From a checkpoint of a small mixture-of-experts model trained on Wikipedia: 13 layers.
Below are experts of layer 4 (counted from 0) of a mixture-of-experts language model. Rows are named router (the router's row for the expert), up (a neuron's input weights, with its number) and show model dimensions 64-127. Each number is 128 + 24 x the weight over its row's rms, rounded and kept within 0 to 255. Numbers have three digits each.
Before each expert's rows: a language model's description of what the expert responds to. This comes from a sample of Wikipedia text that the model never trained on.

# expert 60
Single capital letters or short capitalized openings beginning names and sentences, such as W, B, J, He, Dr, S-nider.
router:160125101118082148118070125142116150111176114140138134149128152084161127102124124095118096113137101131130116137110137154132128126138166144121115135095066147121115125129136155111104158115128084
up0:151103135132125135149130133126119120154169154159143121114073118100135107169131119163192114127111135133136120103160128151127105113099111099108143054114156114113113098129126151136153115124113071
up1:096144100138102141118142138126106115114143085179148082089137100108150119150106108138143104110144127126170117134126177114146132100163118138164126122169100134128112142116119174147173115164107119
up2:131109147097153157128124157107094143146104127103140146167118095131154113100104161143149094138126162128167133146125101148152089080126168126158148115133153125136102092124152093134122178121114057
up3:140156128144114134107115154169161149156140088121102108118123161149175137117155109154131099131138139160094124135132118155153147087128114165070125125095138129164156149105147121109131140103137062
up4:109150131090148147103096146124148138105172129108149139138106089107143109089073129148122142130133171113127165165123134101128152167134119101159125095101098121109140119125143094118125088112138113
up5:114146062149139110146137108137102191158159141144146125127158162141125085134176127108125082108125167148094117142130142119102137106127121096104130122145109138086111082133131121110150106135122112
up6:137112138152121168083121170170107117124129154131131131086129151119205114111095113097128135115144119122104130150142152112127140064137135134112127167108100114135136124106142168153127116119145125
up7:147128106136134108124115128129165121168108162098097114115113102131110120080140135088108133168113146107112118112203151153124094156149181106145131142104115115125148111129112174119136105131117124
up8:145121132099097133125125080169130105164192136118119133088172154135141116135124148131146162142154172103081115120120130164111100125169159137132132112114129096128141164077129159138136165125092120
up9:159137174145143121112140129140151114105133122097167089110058172124155119087114117113103166151100126130149125194137139116146104133161124120127109095095113148134162104107133124132114107094144115
up10:106125106135078134094147155089092126149147151153137118129119138139175141140087128132143108150109085096144103148144097106124124095123160131136120141086154098113134142102106132096091104111136121
up11:158149091137110166160162101127130104122158130110083170147120131124146097081163135093123122166095144150141137089143139134146098135124093135141128100106086147101112131104141151080146064148121114
up12:072123171156156124140146143116145113132137138080139111120168143151131155101099131121104142122108125132153190092085117123098142122078057112139143102127101109142145128141156100159137113146128107
up13:163132155124122153094117137119105105091140158086108120149115072130119164090099154124114084123155137142142109124096116175193127087160116125132134152136104167127143103128097140132109161112131138
up14:106112135116116132163152119165117158120133091148128150136147119150135115161127135157121149164120135119120152142142133093108078101126159136122094132135134110102116096124085151168142158102098086
up15:111161102152114133103139172110139144122071138150118119138097105114110088088123123119142120167102134130088111156105123080103130088153128123168140140078108100140139111103130098111176086115130101
up16:140159187126127121143095133171148138157126084132097137156170133131121131154110140095136139097116116111125130139187115118083127104119117137145110160143150125195169141149106123112120136111135173
up17:116106109110159123098078080152132117123149127129148142117202114117088133102099101125067144132132133098140104136142130137138117121156114134108144152131114178148133132143103131138142126112121088
up18:131119164122126146149099111135144099153101130168156102133116124158142131119130109092116118126165074133118120145130123150109086117147143147159116120148186113120121141154121093147143090142134116
up19:163143152112122102149054137125148167117163140132103112125114117135103137124117113122145137111113153155101104104150134114127179120108138164116140119101171116123120148154151119102122153090115114
up20:168060127122137110108071143166124085117136128102132131160115120148125147110107150132135132093126151129150105149213146127148101101099100116165142138109089119132114140143121138112137149141092139
up21:132175124110097096099139114139134119101143172078115100101130094144125133138130107175123119135157150118126155163176160141117135128101165125108150075134101130150090131118148141115119141133116132
up22:108128128122101124138136115123131192122141103109121117126132112155129138117121153127105109073134112119144127090097133142091135137154120145153136115189118136124086103132163127094134172078146128
up23:170132133149136134129143137143168067119108126096140126163125072148092121145177085119181134131110125109131096101110116153139132094143122169125145131083145138126082097147131128155104111113093100
up24:142150123186136137112104106145126144143121172142108160135129120105123086126139164133097118159114135113181107148111078125115111165113173128100162159111151152125061131125139142079143171127076145
up25:144153101166124152135121113142130145139198153124132202134142133102158150146131138135107129117122143137115097142149129105118127127104134123143155106088113136162118129130128110135104109115134127
up26:148124166163123135172118179162100109140148147154106135144121145090129127136120148098126115117165122142122117157147092109133121100115189155145123159154109122131138140131124112151135120097184086
up27:106086110145123127113158126163155122086132121098113093138188070128135163137074136169129138098187136153149141087122150111149143113109121187126122122170150135133116168103140136093162106102102146
up28:121158110124114172149124186130107134144124125125127128134148151158091170103132137131135169118118153149177122089140133126162142163114149100125107083143119059140113130113098101091099117115105138
up29:129090136150130138169083161112144089132143131108138108113147128126113126150114116143132107177138130158131134117163080123141138119121105097145098103152146105138120132100113109162135119148119183
up30:104115142153110133095111161183155135156162142122109083084160162127159123172095150112111155113112114125152119129132102123132107091160106136155134095100049156120100133141130130174144111112121133
up31:143092132141111169122089129154075136094164145168116127133067162153156133118123111104108098116181129153110132129139123157150117137110195135134111079106125144138112145131093147083122139132119113
up32:123121123162130136089123125118104137120080108094132141103158106121141179126108116157134084134134195132138117115136102161074127144126136138140133141144183120141071106166157110151111165107139108
up33:112121114124115124095142137134122173133096128164078113170137096116116155130135159125190147150155116164137119200077148120148122161171165158142178170123112101110132135165129137105112110149151117
up34:107102158153102147105157101101109105118131124155135125101116095116125147121123131143097166118115138126110113109148132172154134171077100095113124146123099113183099113143123152105098152156124083
up35:128122106136168157102124124161082121106110119146163182097133145143127111135125146131118182149109170143117069159104120130152141082086157144095105158115084162138105133129172140122164107100105147
up36:126136103127112177100135149131124093115101151139101155097101189135097144171126134140157141124129128103136097115148121138102148122126120108147124126137145129129117122104113158082119146131117102
up37:097155092163102184112115156186190083132103128124114151109126114134114116127116136112136103121170138141152131120159119168141099137115089129137167124130139134107114135106139150100103128120117142
up38:125124135134108153122137117149117153137084083117112165109183136101127147116119121155138100113149086106105124107142093168106112114185147120132128130068105119119084133115146137138168118147077118
up39:115146160150119136107138156116122093167151105101104105106146140077134134110126130146143126100115133167136129144166161128117160126145139152134133132126093123177119153141138183177127121131118130
up40:144155124110107114152161139122151120121152136152153080129127169120123147089120133122107118107104158065128155136131116124097152137128119189153110128130105151129125133154082131180116172126098148
up41:123114099175114111172182159148121124133157107114141124126140143126165133091120117043150110121127111158150159138124127149129123131120141163145129109093128145118117112164140161117127115138165161
up42:091119102154152162108125107186114121159161110134095143116166155147134116151063087110140129108154139134048141157116117163097161121162120140125099127116100167169149124134122169119157117131129108
up43:152094158118110145111141176078140138120153132163121093104061171084101134112138127145091137131135109146126121148128106135139137121128175134119090113104131150140182147086103149115123153132144117
up44:117133148159075142143131148148099116138108137122130114136113137177123116139103133133131123137136128153095102112155135166113149086113167145101113096154142111151111096130128126120132171135144073
up45:102159080093106130131135151172130125129168114138135139109114110141118137103134132083163146089145165138126137156094120141081125060107141170126130143112131134160137165112132114106077134134112114
up46:112098135117118164148116134163147130143132145139162159149103143123153136135113091137107071145138130123173137144180137170117111090102073096136107151144121150050120104146165126138131104101085122
up47:134132135143157129113121108113154065124141163181102145149120161154159113132134100116142116148153114148144143118152120140147146065132106130149114134133094087108121141120145124126119069116111096

# expert 55
Auxiliaries had, has, were, are and people nouns like children, people, life, woman, members, often after the or his.
router:158110133161082140084155148149099070119132143164124122144120120121104130178115131108129145132148145126129103085158143125125121109147141087132143148139147065141087137132164097141125134085102089
up0:170120131098091180137077161149154092165131157123137133128133105121085115094095136147147097137137151101177138152112124140154133137141186174090137131132170121102156113138116119167100113133107123
up1:101119125121135128081132131101110099091155131128121095127129108148106146104101108111147111107113117102175082140167119122127145146143143143135110138159110135124132119119160135151093126131100174
up2:169118167129064136158137147139116136150116111184106134126158094127154114123145101148148133101171145124125094122149153118109114122115126140146113120138133117148112151145146090089133127084107088
up3:131134096145151095124140146106135101155153115141150074149169156128103112082170095143077165122152146138133120134170097135156137081121093136161136140120101101108062137133133152134090170111166094
up4:136129116165119122166141111123113134118153095143138054114130121124135134169161124137125189144109144139125139080094136113128141090121141154107172144123115061181102138128135085127155155100125122
up5:107134124056113121052111135124133130117091117099139116130116113129093140119128136137157131143143155138148103145136131125133119152144174111169124101117147106125140146135137161149138130107165149
up6:136122110135128137111168130137139139114096119106142088116117087121141130136105112115117138161153153142130170118117168116120131066152114119142111192130105114109058157127144094155117149088115144
up7:078136148167165119107154140173116113096130150143140119084134122130159123115097191089133144134134109147108142132101123152155150090095117097125122139126123140090113159155154125140133100136128072
up8:164100141080128150098093137174122080107136120125124108066173119150129114179146153155101141144107126112121115105137107152116108046145126137132144110123128137122141138139127131134135124134147143
up9:106107151159138157101058134165132152155165122128104142146120126119150123112057163108127097133147109114139148115115097116138143172103135110106140148130147087112141120146115149166147100150135082
up10:139129157128144097109133147168129086109092124133104121130163153114128143115141178137092149136130054123130131151152171141174135138144117136141186136139144127128168163102129115122129130121109148
up11:125152177114116153104097153162106113082139142127099112151152124108141168097137100107125129133120090175112142126173098096160116155157075113133160111119107136120121116150139120087141144162124098
up12:162087141115093094143126148145152122115112142150124093170092089120125150120093110130120119121155139120109146120147115127130146111109157085092139158192119121159140114128108108114116172119122124
up13:127122122119128142151112133160123098115075132157147112108132105180098155112135161121131120115116110127154134116143125160136155065134105168165142111107169130145099137132089095108170157092142094
up14:135136107131080170112117134108124106161134124129160164116125159174154145082108108136128124157131101140131109156089151121153150142108140107147146104149145124113135093133084131100129118094103145
up15:123126093117111147142117127128093115134140092166144137100096141146109096101151153126095151101154121147152122154150147109134136133121083142113084090129131151125093150153121139052147125101156174
up16:123181179134142098120155119168132100133134084124138134103125097159124143121170134157133126154107098116130135124178147141099119131138136141065135142123155090140052123146122135089124135127161143
up17:150147130137097152071110123140126120122157154144140103151171136119124138169130140134121107131157135128107099125088088155154098108118222112127121131164137132153123111121171123079103094151129149
up18:147122163126108165098130117156141131158128110121114132137115119153146142179107121119123144129134130155108088098173114090111118082127135157122096137114101108119177139111190138135106126147092040
up19:179062122103094122105105132124113105113092155111132156106089136122153163137117127095125075168120127121110101142135142109136121151120126150112130107131140134164121118145110155099162165126095138
up20:142116140069155132163091136146100123081145127115116128119111116152094136120121120117153143139138125187129153099109126144146129133129118150150130104122134073154087112144117126165149139151114067
up21:128065124169139146125124141154110155163104153117121092176160107124074140050091143161120122080122105137118134108133127118096124125104143123123098164172106143145117135143109131146132167157142083
up22:152140109077124173094117140151163161117149142112100151123135106174105132114076177098162097116146134111113130105138144158134124133129116134136160120146107143084069141104150112141142146122122133
up23:136121137170131129159096136120095128095142128120137148167087142125099117119162109088124116138101091131138130141210111157135160128139126133155122125149190093105121143122133152126124099092091141
up24:137104149135112164103148137171128119126109128169099149145108100133144135139115133154145144159140142100086145098149115163117136109134156189132167135111144108126072123131119111159120085077128136
up25:134119115134094134092125130126130103161105140088148196089134102154110150139100131112150163167130163130160123116164131115126113104163119122123125148156113102141131108122151133127133143087054140
up26:148103101080108144157123173091089120152108160134132136109157134140126147123122140079125130145134129142148111120155091137153118110109141158142093178147113098132114127136096110114145142097132111
up27:162119122164131103149155130103104144130116118114150077109116118147088113135177136139134128114120140137152148086096142137109128137120096145133193163136139141099126140128126140154167092123129101
up28:138146103131133148142156152127158071124167122125142126093162153143166139121168131156098108135110143112151133185132120113134149141128161150165136128186121127139139132164094097157129126135131139
up29:131139155140095158105157105162151080124144097134141128142103146123075105166125118106126136175144136119120132118104091080144139117122122165143160155143157137163134157130134156069129124120150140
up30:136170122173138108109139130103126139119146121084113142134123112180122096186128133089171107130157153138155104067125111137128139089119135111095149138086109117124124118114181088156128142126098099
up31:116114142114124147090106117107100125133115125118144100167140145123093125217100112161111079117172092158128119127122140099147134120121146103138109094154183098112127134138139095103137123105085146
up32:144108150184166108113159165171119115133134108163128108111106113117122163080119118115129119116135121071099106116145124146147123094131103112127108178142122105113147134112146093149110098129089136
up33:097091145128113155160110131144149118110112130133115135135144139158131107119110105096145154136149137118104132105172168105103123165134149125134131110134072098099105096146133149157155168107155146
up34:108089151114153127130178123133142133118114139136134152100172139175117122138112141181133102157097105107145092131144165128139145121144124109168123137165138104120104127146124123134123109146120089
up35:134112157138118143155138133105107110109129107123112183143139088144109155085161115115082158134121129110123113100163111129158143186131134087112111124139066088107115144132090106121112126121116094
up36:146063138153140142148130183131111111098118100112145112129088123107140118123101159149128154146157104154130127165093132111074103085125121166120115134139109076162098139108165149125151118103159124
up37:150156112127126148066156147137150122124141135123172122150109102112115115112139125117138159119128151146106142120155149161120137123152088072168164186134130149129102131115143160122176133104125087
up38:137124144106121195116139133127116112096117129094119134163109140140112139166080109182141147149160129121150158118108086152115139139150118115121117178142127124096102155105153127120140123120148088
up39:140095124142159144114114114130134130115129118120088137167186155135149144126117137116118105133130159136153129121151087134100132141145097148128139174109124111152099140118142135078156154087140162
up40:137079143142120093104103118146141107147116128156128110149102078144118170146121088136114127099106155117146097121130141104160130123145149133138157116144114123124077115117107121131103120132133123
up41:070106154089114171135099146101154100111140167120130165148134090153083131156147101079087174134174178113158105100135119105145139100118129112155101128165140102145089147146147113128128130092119116
up42:093155139133099104133118115116111094150147131120132159131086142091092091178151133123123126118161131080095097101149141126121136125134148108123123145105137131079179143093109119163126086109108137
up43:139128140059119125136107167136104167126101148127153145147115159142147105143155125146124137131167124131126093105148124118153156072113145108098110094155114118158128105119152093095131071101124122
up44:092141124130112110160183153133123135098092124111145126136135146123084127159133150137132131137147126101120072127120131091133109105133116073103106110059091111130149105159115095097184108117148106
up45:118156149147112120170123138105078125135157155097148097133155113151117118153109145108136151077118147140085153140108157127116175083170152091121117160154143122139097122118156109110120143135149125
up46:137134144146086085144112161191141110111129110175122148109139096128116144111115117115111114139134124117154102134112127094129120158102125100142078158154114122076100158103157139113143137112168104
up47:151106144142132095088167133177153123158140094124111113072069096088097153151141124159131167161127083150113125136129123125083133082145097179126116163123118138145140122138105124144158169121133126

# expert 5
Auxiliaries and copulas after a subject, such as was, is, were, had, may, can, plus adverbs like also, not, often.
router:114103109123109165088152137144089118127143169119130102135153119114110135130126117113130155118118094131155100121181127092143127113145122118126143103144119126104137139126136110096127127130111064
up0:122119119098136086114144104147110142122124111152095125127140187180172132169144112124100110133141162133103114115118102087144135052134156115133114147133092128151136116159114087114142112134130065
up1:134112169183163167143140146132109124107150136108129134143163128193119120170118129091112121115143125141121114139163086130127146123063134100124096112107078103089121136132110115100133070153138080
up2:114090136172131112152119157164136094146108180112117152110116135108113177103124127163108169128168172130165099119146141118129134167088154181152063115139143131126109150107127118136130151121125132
up3:122148110138108117091122136128097108130124172150120110167159134167094114148127137098139130120130109129124071112179088116139128103137136151132108162142150122120148150133123094116114134085112099
up4:106106113100167152109119154162121160139083128128158101130099109120106098122088128122113130091169088128122122136148115140123127100110140106131141114170164156105113147124115138133168190119154120
up5:112143134145180132108099143154128126129144111123140151123132063140121144110140126157142139137135154120122147155112161126135105095136160150128144178150128147109070123106143116110056132144117115
up6:123138160126127151126138129146112126142102173146100090112106160100094109113097103066144113087138114170127157126158181073158091129129130095138127135089099154099136151140138132145115059120151110
up7:114115111150137142143093143154126122133149135136132112175101117122142147129150114131100158161126166124134085127182068097121130084116163098142148117098127088110146122135154120118137143127115117
up8:143151158110075185108165145109104122100133149115135144108139130120143149151099100156130167136142105098179120098100124128139140146122130169129121116119137154112156110121131132151116115090085117
up9:108139177150175092127110131153126138099143139161149117165155098113122157130127138112145093137104135128113159087152153114142120064154124154124156111157155126119135130135148096181101143108111112
up10:106124101145156161116136145200166145158160134084132131112138119131102116106118137125123118155157097108101114107079096091116152121113084100124150126103090147153116167117159137138128130129137113
up11:112144104137167145085120141168125089125116122124153110075149093081130100103134138150116131146097167088147112151132137141118131099137134116112164115150104107090113121149120158129120128137088092
up12:130133136140155144136092154191080116117108127115160081116164118119167154090120123162130116109177132142121128180116102153163112138120117125124180128112151110118172133150145152158083125097121136
up13:124110138127126142075112111144136126122146136117108144128117132124113145156109121172101118122148177129159134141077138104141118171153132132124118079101119148153129136114136092100145115149121093
up14:129078125116178067125174156161154131145135113083126080063122185104155124142114150082146150133145080127107156129126153081131099116159141125112107128117131120111140138155121156158129112134094110
up15:125151145139127083093136110141098189095120123128151101138097100166096101105119111134129116133174116112106118097077137117134123111156193109132119167085101132116096096115107132130104085121075178
up16:127193169136118117101145150152130098116147162133115145129111142127128150119127130117121151148158121091069112127104159110140109084155163143124094137134146127114144118131177091129091151142138166
up17:142109129132114171133160133136076100140142138082119127146145124155110131122069119120151083131158089122100120108137182111128127123141136104133135138153134040128090165100134083108120164123122145
up18:117133095114108171062096116122132158108131098127124128105172129133100130144142118126119176096086140131115086084111170183113108101186110163111162153119120141131091136125170120138134122113129118
up19:100160150104135103092159113131101134111116174120147132153091114147116112155114096122163123189126155131171117131133104117143104125159120093114116138088128129136154162119139101175174125143109117
up20:158174140092103111075161114151142127135129100077123110129167107135130127099089126102141119106127124132132101166163118123172137122147121104115151094146149111105114162134195082148131103135119105
up21:103130155117155131121134135132104180168106145111130125134112106147085140158101134153159159111137102108118110123148127180129122099155145094139131125102094097143127097125131104159186117125112096
up22:138146105174140122071158126162116070124126171136121117085147082135094151138098125133094167123084123139124106123114147114121139085151108135104156110122132157147092141149138169134143102136149126
up23:110149126140101151078117122111141113151170122122114116144163114078112165138160141175141146123094126137119148180123141119156127105104094121121184099127109081104130110153151114138143122119132137
up24:158105124077151156123154120110128112153130124150133105110174105150115108162111169106129120128098125129149117113200159096135109134101133123105133094156140114097138126159175130154157103154094112
up25:150138103140148140106154143118157137113137129135117112136085089121114138082128100124111063127108125105133166079128123151162139121068158137107139143092140115115156122120126146101144124131160073
up26:081062080149127153101150134081114117108110101109124147111158104082165124102120107130151151149111135103163101139141133171120125126142127135143147144132110134083146100141128109128100122113144139
up27:096119083148118130114099137140046144107069121142128148102110119131135120110133151129100108096158139126134131151160113134137142129150137142145161147103102160115123137127094118084156127132101115
up28:110152150100145118089149149126127115165159172153105136144119119114089129107082119176150125125116156081136179130149122126162150119120150117120118120132103138110077113103136120096102127172095129
up29:156136091083121122102138135119136163129163156119140139151159118093108128147142104115174108079152148152107108131165133127157122045136107104119117109123116166125125146130099149155169132130103073
up30:059095085139174135125103127133122111112103160125102118153157155098155153131152144133112160137114175124110167117132073084150133111154164124123151145174092087114114140144117141144165100079124119
up31:099143130175106130119123121125121098167103183146144136128111104110097107144084127116135121125125097107148152163138195120142100123173118160127146141133100131132165176121101147120102113163100180
up32:143127129124138095115144107142099146135128149147123111179192110128148098075153141109116120154114161112139102118154137086166146135123110128123133119109106114146081155146123101126178126113119097
up33:124149150150140113141151151146093072131154162092132124121100098123073136128140120155133118158155143123136167144090128133115122080137151108143130119118119086130133109144130113102119106161121078
up34:147114161112142147108178180147114092151134126167124088148112127139108126160128117159121129103074107154128121143180150109116102074112098094125156136145129136098154113116132126151123147166127108
up35:142129092126118163142122112132127150122089136152134107106091127155131132150091130114129087094142119111099125115159125199163111135097090131118155096151092145145156147109125139122137119121090171
up36:119104130087121119098141138069144068116139145142151115172142130125122109108112121123118144146145136134155160119130156149105139176121128214084131126163163142147134129149099089094117106129088114
up37:110155122182132086120159144131103143083154135067128155171093174123063121099111119164146102101125142141138131104109116135139132093106121145115141129156118163116130141105170157128118112155114121
up38:117117131148102153131122084118073121141157138155135121081137110148160101160128129111144138149132155132168117121087151146123130109107146141122093162136112155121049093133145111111162144138126144
up39:103152105099115122105130127134057149161176140114135075104135130146089136155104147153121124135111097140120067126147126165120133101143163108145126087148161140100102176145120162094128103137114101
up40:100153120158129075142161168148143112128146125118133137133106161146136136092138143136142137058158126138126149128130137137149127164129102114123104128117113118107165115095124152135178122134120162
up41:124141131095144151107153129138151132129161102098136095148122097103138107115115105156143153145122084137134125177159099087165140132146106120123116128159146137127101098142143123163145126085125108
up42:103119109154141131107123119157148147139171126114152101131124120154081123104122129145087133146127127109127108103134147111156137128122081143151102153135113110063138157146116129117123094130137119
up43:155118101135163134099113116115085101163102132110125130147109126114132129169121134139126140111131149104107125132094116120128083081079187085131152151110097118140137111125117108079127122153133139
up44:158137117091084150114116155119096153073118158107129061120121095142107118108117141151119120136122135134121143147120102128148118076114111058119098155129123143105169153112152153118098097123157129
up45:098148139100120136129127098157109143100163182086113124119141126170127151140088108124176127136149105127144138075168106135127124150140128093145096088138107119109144151134109109102171154090124102
up46:145176151106104109185127127094121117114129161075113128084136150063114154162122128144145133098115129137166113156167111135158146165101158141124094102116133139154122134124175102103173117145116164
up47:084152138182134124118118140148118128126156122105111153123145075138108128127135129134171125087103106125150095167159158138144112096136135134112103108192155128134089128129130120130153113139131138

# expert 17
Pipe characters separating cells in Wikipedia tables, mostly after numbers or names; also semicolons, votes, won and percent signs.
router:139150126153138162094081128124129092121114116132135065138138113178133127117129144150095116139159142125153148130140153108127116090107143090124144112174078140140083133145122118103171118100131107
up0:150157140185116178142104138122114143123134114089144155135113128146129111138123137102088119147137134160150162128151123066155138105127148109124124109176131093166144113143137071136063133125133165
up1:097113116128171102101132159106124102116094106108124100130133097165089144135112116163091130117125099131118151128147155189152124115158125095126109140124126130118122138136106142085073136142136090
up2:170094132191157129101157153120147134139124131102159072133155080161170119139127120147136121136113140123156152097164150130133121109123116124137153118122124109099093124129115134121089064145123130
up3:098117133129115134149116125138101107115142138092098161143130132108115153170149103111089140115075101134158107107128091147104162136142148087122125153125129127124166136137106126111146105171143148
up4:130143102113129156093102122132127121101124166081105121139129155157105120109120096140091096140097112113161160104085154155140154116130100131109125137151086125178077115136103130153151145168138112
up5:151103127050113120095124126161106136122134146119131085078141124149134109128121139175160128107115100140097170160139141176109137106119181110134165134104149090152103172134107161120112121096130072
up6:125142128089125134093137134100129091132121150152117158182127090107092087118110109130086119131137130140092171125148172119143136118129096110143136128083145150161135144129132106122163088168139103
up7:167100169148104172119117147124128145144120130134134116106107156115130145101111136082086115103093136143078119142164175155138106092164075112120154142146111102108118142127137142118156100100148140
up8:113184158114104100118111135125105122144160133099114143120131152086122139148121121080099159166145146115136115142108096074110129108144173144132121120108112103139096115115119090141161108120132151
up9:126099151128121099094046119131102130141111132152149112094147134107158114101090111129111126127138104118081108123162151136144099086121135119120138130140118123146145113138141141124178111152072113
up10:105155074168118122116130130144099154110117152109127121112129105110149156147129099118123144097104152108126158142139119119112139104136115094146158109115117160157150138145114148165113119136127079
up11:132138150058152131129156151155059099113165120159098118143095133120115124151176097111149105147091098108084116144128142153124147144124129151116151130114141128115118140110122125130154110182081113
up12:133127165130123123089187102145138108088086124124151096135116116152125146140140122165154095128110100119147097093146177122123166096085164144111145126159154097129079136127125138150138094095119120
up13:164146100115091134148122123135124125084145116174110152124133146150107153090095116145154155152159128128137077166151165151105142098126157119130094138146110125093106159135094105156161085123146136
up14:133139058159148110086098145108125149148116123111123082112122126157103125092100130156101120120114130120146135146151158106144128092089151124140154135181125124123118133108195134098110110122096112
up15:165149158169148100085119131109116117111136107147124085146088145085131137095133114143178157124133154114113144110153121141147133135133074128127144103092127130128140115140128137140152109134109114
up16:122144095101143162126113121155137108112143114157130070191097120069168156155112120134192097106117144140143135127118118127137093134087115105121107139126170106138123115133127159179095154162102098
up17:103093100129123099130134136148100128150144130093152105148141154196103153140138140140165082134114143118151118110123083128126165110114096132102129122166151134109128115116125104144155118119076081
up18:119182152111144117116146123136126121124128125059139078111172155070158148153165136118124136144133146129128118170099128119152135109090096116130122140074098137124144136145156131131146177140141136
up19:152144117113177147112113130127159140139110126124121126147122098136141141123117122154139147114144138138105116165110127092121115149122133140111151131143187175131132121126117181181129153143117115
up20:130111159099132116135114137119170123107139125125127133109141148131117117133127122143155176044128128133154186141112116091111168132148160125130169128111131121135109121140177126105153110086136110
up21:064151135133153129122112140136150111114142133117154116128154130141116137143118107182115154143167108110146109069079149078108150152164076091127168112119111137149108099110139148142133162070127123
up22:085118114110134137119138125136131105110184129100109110091158124150116135134138135135095102088131135157091147112121138073162130129137145074136127115115099105130168151141150053062140117109141136
up23:096163085173122121122160103106140146123168138151133091092091093141108143113122150130155101148152145125160143143102144150142118091102162132155180144158147123142129148158115161081154092179108118
up24:083127130153109103142180132112121122151113115115165173110099109088118132092114160137110118117159137145163110107115144147139122162131105168130078118120082110151141116110106100103125140127130129
up25:164133182156148143113086112158168064155174159126157164116178161154140105102143122087109128112140098124103113125155118135137153087141087099118094138138170131122151104124147162122157153160063114
up26:144205156175117127158132128140148197127123130058136113129106083114133136093115148115105147094163109114101162144147133132138129076138150125125120122146141111152081140120098140142160098101123175
up27:059138082097155126130126114168112115121115135118136144115112135118136128114126125135116163134152164113149118175121110080140110094143141106106138187099091132115142140147162101103179109096156148
up28:127134143134131136165201143147151093121138146138129160162121139144120134116137099122155146132116114124141113163093134135151088141114151147103133164101126100147124124126117123086115145172133138
up29:071164140171115152164110157132148153146165112136123105138104121119106126125122127101126092119111127125104148141184106123136125133100115126138107093129127112120132132107148098153143141131160117
up30:122134179137110134112160112136088143117123148171129084082097146133141139132112127126076130166073115140145133131093182131119143137140125148132146149146048119107124154106145122077099152142113105
up31:151149151144085103120105091129124153139113136148166119144127122144134138129129117137142121125101110112156131090143158152127113066143148188126132124155118155148107153133176084111138110113100132
up32:137125128106202127098121151154104092121108114065135094103098125136134117095133136124132120080180077113106118104118121138105141106173129117133110139094115156081122133123119141126149165143119115
up33:138117092106133121120134142147189122134074138107125175161126127137104125164130117109128115154136107151098135098145108092126154106093120101149146191076120103085126128150103137125095137107115136
up34:117167149124125142090139121126110135165065142132145092138100094149092151088149133129153113161141155146123143151141123117127133122102151141111177090096132097153105097119118130084143131175167099
up35:146130138199104194103107128110086098144080144132149114144081105141127137123112140109127102130117126127173120153168119143140116125122146123104099148121142102116132132126148120134089075159163117
up36:123147141127154168077115147123135117137137145085150152135158154138118125134142131133126145145117169118144110129114106087137129086186100112126132139156107115115110134129130110118123127129091079
up37:122112116157130128183132131143130154135180109121118142140104119151171144153142113101125101140179164090115137128123100105126115147095112096146147149113136143105114143139115171134106113098162128
up38:059131118124163080126111072136126155150139142144137131174173113124115141147106107119138123120132112121162123168140125137151130113108148107139158169109115124094145132118133107156142126148124140
up39:112147116147127156126089107115172116115134132175118106118094135105111135156103127153115150132125144126114088191101117110137122075129154152139106124175073111158118140116099077150120175063114097
up40:155102140179175187111109150121125098120098146137115085154102105131132134111143102136126113137112118106125114130133147090145151108107117128132185175132122127118123138138172127136099170129138115
up41:115121115148130154169140143111133146116192145160128180086146129151152149084164118125127082123125095095066075129142166124106123074120120172142075108096154128131129133089180113113151144171120101
up42:091146086143129110125101134123076097124082127100134088133159101131116101179126142163134136183127132136173122118140101116116115130157163118144154131165136142126128123138113128115069121142145109
up43:107119096087168126074133141146161106114114111093109068145163100154152125153094125160159167142138159140190126092152122139151129134132106134138099102094072120113121110140172143099163162128109084
up44:095133087155120101131118123123132104151133113128137110146129131122105136130125122136090128141196164120149109119101133096132131132137119180123112194105131156080159101125106111130141149097115153
up45:142169104142123169099099110123129114140140106174128120138120132135133119101116146092129129104098095112108159149129144113109133122160101156102129112131098148114104133126106104130178102072134142
up46:162140106145134150116125096123174167140123137102131156097119126135126127131141117092114125113101168136157112114119160160147145110121140123109134095108129162124075105142118162162129153106136116
up47:076134096090157157105163140138129139137160148087150130179159129150168150143098140131142136098128107124154117109123128161093113114133109095147128090140113136138113143089141125092143144138109094